From a checkpoint of a small mixture-of-experts model trained on Wikipedia.
Experts: 64 experts in each of 10 layers, 2 picks a token, a softmax router.
Training: a variant of Muon for the experts, 487M tokens.
Below are experts of layer 3 (counted from 0) of a mixture-of-experts language model. Rows are named router (the router's row for the expert), gate (a neuron's input weights, with its number), up (a neuron's input weights, with its number), down (a neuron's output weights, with its number) and show model dimensions 0-191. Each number is 500 + 25 x the weight over its row's rms, rounded and kept within 0 to 999. Numbers have three digits each.
Before each expert's rows: a language model's description of what the expert responds to. This comes from a sample of Wikipedia text that the model never trained on.

# expert 3
Pipe symbols dividing cells in wiki tables, mid-row after names or titles, plus semicolons in lists like "ITA ITA; CAT".
router:494533479509511552478535481466519491532527524496522484512506528477509477502503503527539518468548457479475469470514514488504518526508479496520471514510477518458474487519465464489518504468503474528497516477496514472531539493529507518518526518503487476444455488496458462492453502517502519549503536476516517516463468497550540477470456464495522527543509522485495529510509468479495492468512479566485528504485506485497472536504513477489494522499534513531478465500518510515531518533488504540468439491502497551480513513483483476506521551498531496490470456502508499481566508495485507494
gate1:506501514486516504480462542538503503495478543467526529496492490516486503486511477526504508511515508503522500481493514488490534479468516481482512537510517501510501469518511483468487449516495482537506534515476442552491491448498506504521484470528480516489488492598544497513497532511504490496496483499495485507456556493474497503525481496437494505493474507534500462489465496483514495459500482544490524528507513494508482500525525483522516451493524501468513483499523492491509516530551487565481496526495459521513513481511543488443469580497513468474530500513493469476519532498549491535
up1:523483518467483512510501470462503488558528482504466492511487520496503483503498485503486488503503519481546512521502494530507467528553480514525501496475519474496516525477458512514510540478528458491498483505462541478525506564491526498438541510523502499480470514447472507514445477490532501522475554518525523471498472515533497492508522482515498477536502512458528546485527520504492490517477507481494502504482498483495483481468476537484510553533479511494503533510500518460471496464453483454523510463488533475481493534525486477544525440500489520553474499463531499527476470519466507488
down1:537489493505549532470438506531518522458484482555486485462527477496491498467490497513528503482492452471489493510541467515482492454490457479540446485496530505521502481464515505480463474481469499499496495470523496498544541478493452506515446490516523514573516461510531510462546529503528525527487488497492458542541477510524491536528462515502482520500485483486470472502505509461479518497542532491494511488470479520497529501494457499467513495477472507516507472516518495468479500517502511516505511539531463500466515517512534484467487549485511468509515487522485537516531503512486510513

# expert 27
Pieces containing h, such as h, ch, th, sh, ah, inside foreign names and scientific Latin words like macrorhyncha and elephants.
router:471482531491508478492492525544499491495493510465455537497502540531551547491454531491455519533474490501503511521488531510485495489524529516530532508464484488464484510514460509509490512490528520523497479483484525532483486469524499466496553533528518475520546504490526551526499523453527506491487502487447507525460524534491532474474495499484487534466489462496539518535501504534493489533509514504507451449489462479492464507503489504472467489503487518514501466528518510493481522481481522484483521519522477471476470509518458488491516569549457478527526533506465526496492515548517500480
gate0:525502535516486506490519473521495475495474532484514457472495510476498456528501489489508502542532494511525479477508504531476481520482456506495501479544484490457464488525490481483484453473494524513512491509531451487534515526564481545507481510484471510516516533461543539485493517497488523514466527520495524465513497486489449520509527467508524499471538459475510504482519535547468510486483514523499505493491485492481477487492498505532487494513506523465491482496506542540511527453476538543523490495466435473482515470491481457513479509429506526487495480463510495456465505539515459456
up0:492505488520512487534481510501501488494494481532490506458507489542488540481525485524488487517508511522453516526478473450511510445490519497542486508478478582525469507477532517550490519551465481510472482496505515509484503489484535498514485493488503520515502502561503469514520475531476465504507499472565470533499520553495505484474492519537480457547473525551505498534464519495484491492480493527486546491515479470496583481541516516440475522486504490514489520533526523499523501497511509478480523508559490517523480476516481499483478509513491470511483513531519496474507497462476528493
down0:521552484473534530513526489473475530536508461521499478496489525477485518497486545527511466506495487517464513438513537556506516511528524503511496465467535497468519478482468507480507465478466502472461479528486485497480501500478496481511504546511548497471525533498499478470450469529528512530488490474505495482491534479541534543500500471514507492530518457481522489476540484491483507473477503498522489495503482502477499537511531521515501485503511536561507513486487487509506560501486525493520535498550488528459513495505496446522479501514499523523511476546497450505475556543512498549

# expert 11
Prepositions, mostly of and for, following a noun in titles and roles, such as Minister of, Court of Appeals for, Player of.
router:477500439521459527494495491473528519487489486536535487478527509517476488487487529508535518467523478467511478487497481475485519468511505487476531476551512477491535523523510506487481513495518491503506464504505467488536485539474500489497495517477481500453545506470544484497463502542474496529496513506509535485502530519517487516497466484458543508537492445543477499492478469537493496472505499507527493472524490493503536532493492533457501564527482494487469466481472486479535499526519462470460461437527444483528507501541517495487554470491538515488504526472479513496521459525523492473
gate0:534462516465461525506525467520534490503487492498450503495550476471489515509475535507468468531496479540507478457469494504504480513530473484501489484473490460494538497489502518486528519499455506504479528437520508517500510536537519484512454478507488506508501451467522459490454480535509477480493534452475534542458483498514508482462484520474496482509470516474491519522474526493529486494509540478527486504533537515521541525482518526496469478512487467462515517523553534494472497522497469498535483493477560540520508470485544496474496510474443513528493490470485533483511509494482504485
up0:512462486494489513517528522498497518506520509523537529518493466479451507496499520509450537494466540507530500488485473457538519548526484463521478505510472480530537459507537501459495497505455490483475499534486473534485455500494530542509476496534469519461494535515492460478484529492460495480466482489478471481463539516488485518445515511546495489474515539517483478521488468536527516526461481503520523484546522505459477502494521490475501473505491493498472521497486510519502511506483535526470502480514484521492514492502487467508478488535483486472475439514430556475499532526468512470
down0:445464512506549495489499513491517541462522459475526479473512487507487507538518557461511464505559409494512494463529467522482458532483519474480463486539518496516473517542489541507518469521517514509518489481514509492549506498472464514502503502486472462497491505504542493495477530513496519531554493494503497499496499496514485478517539535519488537492553484518491498498491509503482501508476534467496570457526540533507491497437490525474515474508469488552494507471514534506513495456497512495519515514482509519523489496496493518532506472504521530500470509521506483502499492452504517474

# expert 44
Single lowercase consonant pieces mid-word, especially v, b, c, sc, qu, e.g. convincingly, electroconvulsive, stockpiles, Papez.
router:480478507495484476490521525549521520506534522485472470495485494489542520478513510512465515524501483533488518530532498513503454452478489524477474477533466493530496503507444528507489522489533480511507498520473503510491469479521507514482504460501468528544506482525474533501520512478475505466510472504477519477469462525496443463525538508504493516532502519528503473527494539543524485502433550486479436520491459490470531464486518498463497495499523536485511495509499520466468477508505503454460487497513518467515510474498432560528501510498526495471487489500483541471482533532464509490
gate18:500480526473454548527462508467493480471491509454475467475476467520528522505550528487472441518508509505496485520483555438503468478474512485520525484471539525493506512495502530447482520459509501492516470489474499495494458482495534518524472506463509496481492456509495505507502461535467490505506531496538449510413469509533482507545494491477495495479492510508490498501535500490485485516475501483505460523481487473521489505491521522497466482487554513521533509510477493459467445512517467473492510514488485467506498488490489512550452537483512508510473484479506480468489521467485473517
up18:532467523506516506512498560492495492494515470525460509511522484492493483497502584514467472524473486457514497494484516433489506477523522485555525514518457514497512519528522477425484496465483521472533476485472560510470511494523527508516501478500547512502475487508537484458456471530475499512500556460513457496490495514524493496499509491481509465521471497516522502532540514497471444567461484510530521537512513492525490531498503506467504507490512512499492552481508492480498494484528486493473524530506523491500503478499501462531466506471514531487480538481527492496499506533455508500
down18:490519470478471425530483523497577491484486492503495471493514516452501484541490503513496500514522470470449505498512521484501462503506527519484489477485462579468539515481479512484528519523551500518532515462489485553497452510459473539529496489493529507493522488493479501499491493483481465482524488517512508530468475488462504510508513513493513509535512481508488502489508501490544437518509487514488536488527477464541505483500488518477489480539494528551489476516506480514479538499489516482512478548473492530469467546489501526501445527485506512451498502465480443487500500508469510490

# expert 26
Word pieces l, n, al, el, an and words all/an inside names and words, e.g. Hartl, Oslo, longlists, anteater, all officers.
router:470477516458510493478485521495475509502519505459473545475523506499483503484461496470472532524475481478465497507509499480482493477518536537503521485511472462460493547448452536516515516470526487484496513539470510542502469564525482480486532517546545495515488468499538548523505545480509497491470522501481475493488528507513518504502473511533480502510500499523528474462513475524520473541513511505488474470493478468500537531509460530507461454496477556563503500504515493492523515481481466477498497507487491486483509511469545494497501535521511482510452507517453522459486521544517537521
gate0:489516499498505500506492494488502564505508479485508460521484518569478488550481490454534481453491490478492534524484525534459499503486512518470478488501510494484508542505490472503475481470522496465511528487500467513485473547464528519452469507498524511469509485507493523487498481513498483447427516478494521549532504491549479529477490526498517522554498536509492504422503497500511519484516495494509496529487542500467544523543510483492503514565508500519461496465506468522467464527490515491471508501509486465517474512495509514482522538534509502477503503551483476516471543483524495532
up0:521491468486528544516507498499488536506511454511497459552479546529490522525462478462534495524484529497492508482466518522467480487482500532526496533507490524509526496481475482479470479479489502475489509499478495523532485502476509535487487503465541516509529492507469529524457510502513446445436523446449537543517482481529503509508516550524480525526460506541511490455538502521486487491495491501490481488466490480481480464545499466514513527547544480529486521474508513506465498488489508458464479473527466457510514491494490538444523516499528500474514498529498487519471504485484486510
down0:509467533478469512472514528511481467485464464497489504485476503475517516543497507497501518457437479499481495483525497506480541506517521543458511449496513528507524494516531486516490475485520494502514532558517469466516489489441499517488436510494474542500482573493499542490487520491508479499556503490477548535508513502536490519504466484508510487537492485486546514456547494515510492510507514489457469451515524539523514497512485515468529540496514502495492513491494501466535499556494521509504533521479510452502512484490503504512536518457512481482514495467507490535446518463531495512

# expert 29
Prepositions, mostly in, on, during, from, after, before a date, place or noun phrase, such as founded in 1969, In 1926.
router:456488476495483477494545493433471531525489488528499516511539473482483486486504493517508486479529458471486514504492501431507511488486481504499475475515521465473538520499513509524490472494491503493512455528533475486495443530436517490495509546533536508460550519507549542524482537529515501523543526491518490504529516510491465476519463469479527531529476466493516468458500480489495504495458471488496516477470516506507540472503515551491479532486475529489490496493472460461541502502494500522530521485476471489508498475509532482522474458467511536494482520510475536479490466525483511531
gate1:508507476512474465506458518477510504499482445479528513491510498503482538478512435518507469493520465462523490530519470513524520515506477473505528465529537515470488475487486488492507494503527483462517502532544529480488494454492474509510528487498508508506526510528546501504531485540485523496492469554510536508503547488494512521536487525502481493495488515477494466494541493518449498495503485483489494498449551493529514522548500563552458481520506474488532481516530541531479464491467497531484457512449502525507524539503477555514516522514513497488508520486464509516545512510519452533
up1:485497522490527516504540502542469481516521549512433442516471507446503471514474517498480489476496524514501492468517507491486515495506480509494517491478490508523526559510520485505479504494488491526486493476439507518517517511538470484496497500501509485510505519527531480505479526486513489454484518447493476523457488494551484472477482514502518520536517496536512514495510485463527527501522493499515497518490448517518501502467481456435486506470503505450476499484466484486522515476564525503525532489543471511462485468492507438524514480471504475517497450508557463460484487510508556500
down1:514478517517510511484497511484464499447518460512469483450530469535509518474508480524551526462508450488488476496474471535468497511522523473468502504543526449487494511515499458499507515515523523450539514498527538507477478550518512492500516502521494489470493499496505531510547482491553482540513486527533504533478513453528510495485494537507519514475498556534470532517465479517498480509517450470509538474484497469498472488482474532555497518513523505482527472485512495492469560480476496468521484496524478482475526468490483528485514484466514500547487495515491522496462499489483562509

# expert 49
Word pieces ending in a vowel plus n, especially an, man, son, en, in names and words like peanut, Roanoke, Manan.
router:498484542453513506467515530479445511531525527465500546552526543510465523505474483530482497498544516512488495519498449488468542525522525508529494515511481508515512515494495442505548503524470485502523490502536522489470525519516468462509528447503516475517510483520520512528464527500513515502506538483486492531502511453486474518474472495527466482483520508488527483484501561541489494467442510526507500511505502485487453483513479512516488484518515540512482489503511516519479516471462516518506512489533537545477518475454535492473525489501548463525496542497514525491494546515480551512
gate1:528479492517477489494535535479500535509531469511466500500480527503517459479507488512460494478479514482446522467503463506493556460495481498494500484502554495478497483540531460492519484538500531481499521507463510535497500484506565509471484494507490539548480534478491464513520507527548456550458494442541445457489522481522508510465493474515491480486503505542473493532482485468502522461516496518483504509511534533528539498522444487527455511487496489453494483502523486499475555511509498522500491520506466539487435495502482533507513502486497490511513507488491491520491476486524488520
up1:501478484496497521499469483502477475451487520484503521476522482515501499542473493484538506519522515521492466514511490468521488531514512512505481506500465461531519484501497516525480560499474518485462482481512549497497505468513484502526534544460539465497476485489476518549493490445475518474485485518473506497522493557477480529488465533518506536484496462500505515472492494485467497529467480478490511473483457462500500521490546489455530542481542522496524530553452504510514441505478552506529506503531527457528493493543487461494490509454519499490561477524456495497473482489496506485
down1:495512519467471512477501514516449518466560498479502517500482515474462497509517533522486495546483489476457507492476468523484491493499494518499498504504466550516470532492514537513481494531499474522471493536531491477521470523514442514537523533507489452540503502490467541529501490487461487497523503453478487489509445485566459454524530520519461547524466523499483538479507503502500458484523465480512490437487482534508481511480461499484512485510450511501505496500491474471496495484516483508463513506523495491507531480490538476497459449544524494469476500466494509512507474527499520540

# expert 43
Short inner syllables like or, ar, in, ro within words and foreign names, e.g. Decorative, shoreline, Quiñónez, Diraja.
router:482484512542486438471506511534447565452518477472473514521522509488460528508466503525452525524548535523545516488498521463492513484480481447497482490480505479529483522447507478505482493512515522518509487493520503506465474502491512461504450502499475485520511490536527536521501546495480498496499495467467478490549463512506460500481493508541524506473512497492502427481519532519539507511436512497489491478527514473528489499512532548486472488467472523490469513514464530472540486479489516484522514475511522474495508517485477502480500462510505521495527509495509539466496499465484534521
gate1:497483526500551549486529526516506541524470512503496501431474467500531481493524475495495464478454506497470541514549488517489511460493537526498489546539481485505482509506515529528484513521486516485521496507537509549495491492472528537531557509505493509470559482495480498513526482480473496498543500507521454518481515513522510501485512535454483516551536506552497446513510476502490475523505490556512479484479481456462477516484451502505490503521497527463527500470494510493471486520466478523510510496515535471484496520498538488467528509499531510508458497526501520496556485502477503545
up1:522483511516498483480483517478536504487548516519511505550499527547512427509528489494491515526506465508518501518479492507489479494514516477513489464494478569511489531538489465494465505512546504499492482494468567466502505454553510517475505481526507509496525531525519548479451516500488523522476476475519526501502483509501524465496541480513529479525504494496518509467538545457506505459519476503515518546517484548522470528509537491492534475460508479496478532515540469466506529456541506495472529516491478491525498496518493565515459512463514494486494477482515511479471500520495496466
down1:483525518436538497502489521504511507544529518443453555445523492515477506500533522471463471483535551483526460503506469459493507435454504522509488442563524514514469494498497497467511504466462527475496522461507502508487530509494520542508508508502492537489450505501541464503512540477508510539523510490513476485493450522469480494497483503503507499533493493472500492464494473501464514484495508503513508464532479505486469482493443509495537519459467500515499495488471519504502477508463507434509449491483523499475530517486510483510507490499495478481496486495503511520481503512535507543